python train.py --n_experts=64 --d_shared_expert=0 --balance_loss=0.00487 --router_bias=true --norm="rmsnorm" --tie_embeddings="early" --optimizer="muon" --lr=0.0129 --beta1=0.93 --steps=4135 --dataset="wikipedia_en"
Below are experts of layer 3 (counted from 0) of a mixture-of-experts language model. Rows are named router (the router's row for the expert) and show model dimensions 80-159. Each number is 128 + 32 x the weight over its row's rms, rounded and kept within 0 to 255.
Before each expert's rows: "mostly gets" lists some tokens that are sent to it at least half of the time; "comes after" lists some tokens at least twice as common just before its tokens as in all text. This comes from a sample of Wikipedia text that the model never trained on. Tokens count by the router's weight.

# expert 46
mostly gets: " h", " o", " H", "-s", "-c", "-S"
comes after: " the", " \"", " (", " a", " The", " A"
router [160  76 163 125 173 117 139 133 139 191  64 141  92 122 171 135 115  96 147  98 158 149 114  67 123  84 192 136 127 163 177 126 111 121  50 164 136 101 105 122 126 157  72 124 167 172 107 105 128 145 140 151 108 117 103 139 164 134 127 110 119 168 112 154  94 155 119 139  34 103  85 129 127 192 120  98 141  79 167 147]

# expert 23
mostly gets: "°N", "″N", " June", "ul", "pt", "',"
comes after: " |", "1", "3", "4", "5", " C"
router [139 135 104 154  85 156 209 128 142  97 131 139 174 126 111  94 132 139 158 140 153  76 141 124  83 112 109 141 149 111 158 147 146  84 138 148  88 111  97 138 161 153 175  54 116 107 166 192 188 161 106 179  69 144 151 109 154 150  89  95  70 140  94 135 125 157 156 136 164 105 122 148 135 137 126  81 142 120 162 195]

# expert 19
mostly gets: "196", " former", " British", " j", " local", " Indian"
comes after: " ", " (", " the", "==", "\n\n", "==="
router [140 113  78  83 120  91 201 115  86 123  91 101 174  99 146 118 140  69  91 146 122  97 119  92 162  77 119  98  70 150 140 147 135  60  92 150 148  70 127 104  98 148 125 172 134 138 142  93  64 134 185  67 131 106 148 102 145  95  97 213 121 128 125 100 151 154 119  99 146 101 122 122 144 194 156 113 162 108 138  99]

# expert 40
mostly gets: " the", " a", " The", " an", " his", "The"
comes after: " of", " in", " to", " at", " for", " and"
router [119 164 130 173  76  67  66 173 132  90 127 117 143  91 106 169 127 169 109 127  68 140  72 173 113 175 105 125 102  97 113 157 147 156 152 155 121  90 121 155 154 110 168 132 136 171 121 120 114 139 116 185 134 110 148  95  87 179  81 147 158  88 161 122  86  76 117 186 156 158 106 165  95 117 137 101 108  85 125 143]

# expert 58
mostly gets: "–", " D", " F", " K", " W", " B"
comes after: " |", "6", "4", "7", "5", "2"
router [154 185  78 121 171  93 193 162 147 150  85  96 181 142 129 120 149 168 116  97  73 147 105  67 145 136 128 182 102 130 145 104 191 106 105 149 140  59 124 112  69 105  57  98  90  88 144 147  73 122 118  88 156 132 134 129 132 133 151 110 130 135  99 172 165  90 147 165 133 215  66 197 198 175 136  78 128 126 104 165]

# expert 53
mostly gets: " \"", " an", " Ch", " An", " =\n\n", " album"
comes after: " the", "-", " \"", ":", " The", " a"
router [159  45 155 101  89  66 169 148  91 115  82 153 140 132 153 216 126 154  69 130 148 164 164 150 134 149 190 126 152 116 150 161 115 109 114 140 120  75 119 108 112 100 116 112 203 128  98 152 162 139  98 176 174 157  94 110 156 120 169  93 206 131 155  90  93  82 169 152 145 181 114 126 165 141  77 153 124 134  99  90]

# expert 16
mostly gets: "200", "199", "202", "196", "198", "201"
comes after: " ", "-", " (", ":", ".\n\n", "–"
router [114 119  88 129 124 161 176 106 169  81 212 161  94 177 132 184 123 187 142 143 119 152 137 178 150 103 165 114 147 136 132 179  62 144 100 145 124 124 190 183 158 153 134 112  84 110 156 105 129  91 115 113  93  71  62 104 123 143 143 150 106  96 112 130  89 132 185  72 156 144 124  75 130 110 158 102  85 100  85  83]

# expert 29
mostly gets: " New", " States", " University", " City", " State", " American"
comes after: " the", " of", " a", " and", " in", " United"
router [165  70  30 111 149 104 173 131 106 129 164 108 130  99 112 152 134  84 105 139 152 169 160 128 162 116 147 139  95 166 142 151 115  93 108 178 109  89 216 111 130 128 105 133  78 147  71  83 104  93 112  62  96 151 109 124 141 115 167 144 204 103 131 113 114 115 128  49 132 116 162 137  98 137 110 167 130 169 130  92]

# expert 30
mostly gets: "-", " In", " E", "In", " l", " de"
comes after: "\n", ")\n", " (", " \"", " |\n", ".\n"
router [166 110 144 122 113 133 158 132 121 173  74  62 115 159 139 133 174 162  90 147  96 150 111  40 185  91 136  78  72 166 179 131 121  98  80 113 148 139 149 134 145 152 164 194 144  91  94 103  95 172 132 155 136 107 157 159 119  99 125 172 161 138 120 122 167 142 136  91  64 137  79 140 129 155 131 100 138 137 145  82]

# expert 26
mostly gets: "In", " end", "Personal", " death", " second", " debut"
comes after: " the", " a", " his", " an", " The", "'s"
router [182 106 117 142  87 113  80 102  79 127 104 134 118 120  76  87  65 111 169 107 161 134 159  68 120 146  88 186 142 109 117 158  73 136 148 163 107  35 125 109 117  78  82 147 177 182 115 174 114 103 169 182 102 146 148 136  58 168  93 114 155 127 122 167 130 110 133 176 129 109  92 126 105 134 101 145 114  91 112 114]

# expert 13
mostly gets: "==", "|", "\n\n", "===", ".\n\n", " |\n\n"
comes after: " |\n", "\n", ")\n", ".\n\n", ".\n", " |\n\n"
router [108 200  97 146  86 146 155 138 143 185 185 104 106 147  88 125  38 116  88 115 135 161 146  87 153 137 134 111  80 156 146 152 126 160 195 101 168 118 104  82 146 181 155 118 147 126 182 137 127 112 161 183 119 180 109 109 114 184 123 120 187 129  58 108 123 150 150 168  89 104  97 139 153  96 177 142 110 103 137 111]

# expert 39
mostly gets: "==", "201", "===", " |\n\n", "202", "200"
comes after: "-", ".\n\n", "\n\n", ".", " |\n\n", "=="
router [131 128 108 123 145 148  21 120 126  73 118 138  93 123 120  75  69 135 158 209 106  97 160 182 117 146  62 150 148  98 143 186 124 129  56 102 117 118 119 108 119 227 139 133 167 175 166 120 120 112 158 148  94 139 101 126 149  89 123 197 166  94 169 109 129 131 171 112  84 160 106 147 165 131 127 123 150 115 130  74]

# expert 17
mostly gets: " of", "199", "196", "30", "18", "193"
comes after: " ", " University", "–", " House", " member", " part"
router [121  81 156 146 107 116 132 104 114  60 126 116 134 137 116  78 108 128 161 101 140 116 103 119 140 195 164 124 148 130  69 113 114 112 169 161 163 103 138 117 145  86 169 159 119 175 158 119  58 151  84 101 115 105 137 140 178 129 178 180 122 151 160 130 134 160 165 140 131 146 139 154  55 112 145 156 154 165  95 214]

# expert 49
mostly gets: ":", " G", " E", " T", " C", " S"
comes after: " |", ":", " the", "-", "|", " by"
router [107 137 115 101 146 100 161 146 126 145 185 147 136 149 137 160 131 100 105 102 135 150 121  95 125 149 112 128 115 122 188 119 191 105 100  96 111 132 146 104 133 123 107 128 143 130 133 111 103 129 180  27 201 177  98 146 130  65 166 150 173 113 171 111 145 121  81 122  64  98  76 160 135 163 113 116 126 164 116 194]

# expert 32
mostly gets: "201", "202", "200", "199", "196", "198"
comes after: " ", " |", " (", "–", ";", "″W"
router [ 70 136 143 144  99 143 121 132 148  62 147  99 132 157 161 130 120 143 131 165 151 159 156 157 102  99 196 113 195 140 183 151 122 124  97 131 132 146 140 145  72 132  85 115 185 186 140 149 144 183 100 176 134 181 150 148 126  59 113  71  96 133  76 203 187  85 125 127 203  92  82 121  90 143 171  67 106 155 135 131]

# expert 2
mostly gets: " |\n", " \"", ".\n\n", "==\n", ".\n", " |\n\n"
comes after: ".", ",", ".\n\n", ")", "9", "4"
router [145 143 186 161 150 176  94 104 172 151  70 183 145  91 125 174 126 100 112 164 104 113 134 168 140 159 128 164 184 117  90  97 105 143  97 155 173 116 137  90 173 184 120 143 123  93  59 118 156 132 180 170 145 127  82  77 109 191 127 196  88 154 175  97 119 118 129  99 144 147 169 165 148 109 117 170 124 181 171 145]

# expert 11
mostly gets: " D", " C", "D", "N", "S", " R"
comes after: " |", " G", " L", " (", ";", " Mc"
router [135 177 129 124 102 121 175 139 146 149 128 181 165 129  96 124 145 113 104 124 137 135 108 123 126 119 135 135 102 153 153 148 142 165 156 159 133 102 115 172 137 142 141 115  37  96 214 164 135 135  99  54 128 108 123 157 120 132  84  92  40  91 109  98 107 121 139 195  57 127  88 137 128 125 182  76 145 135  98 142]

# expert 47
mostly gets: " New", " their", " first", " her", " all", " out"
comes after: " of", " the", " in", " a", " and", ":"
router [159 136  73 118 174 112 215 107  74 112 127 146 130 140 173 170  93 103 116 148 167 105 119 169 139 152 133 118 166 145 133 150 173 139 116 117  78 112 117 162 136 122  97 139 120 180  90 113 162  53 129  95 105 141 139 109 112 139  51 161 181  99 138  51 172 111 169 113 158 109 184 161 110 131 119 135 121 140 116 191]

# expert 3
mostly gets: " a", " an", " his", " two", " their", " not"
comes after: " of", " as", " in", " with", " for", " is"
router [ 99 122 167 136 130 112  42 130  93 193 108 166 154 109 123 113 131 125  64 112 129 156  89 119 182 139 127 183  78 118 140 135 144 194 136 180  93 125 145 100 114  93 131 106 131 157 159 131 127 119  91 168  73 150 130 114 157 151  95 120 187 111 177 151  84  82  98 137 164 108 123 104 170  94 118 184  73 157 120 128]

# expert 4
mostly gets: "202", "201", "200", "196", "198", "192"
comes after: " ", " the", " (", " in", " A", "1"
router [101  97 143 179 180 172 155 131  86 149 142 155 155  78 169 105  92  91  65 122 172 150 172 125 148 129 168 101 152 178 140 137  76 122  73 139  86 141 116 159 194 126 168  95 130  98 161 107 150 124 107  96 126 118  93 127 137 112 151 115 101 176  72  73 146 138 142 142 195  99 142 112 147 124 151 117  72 145 156 139]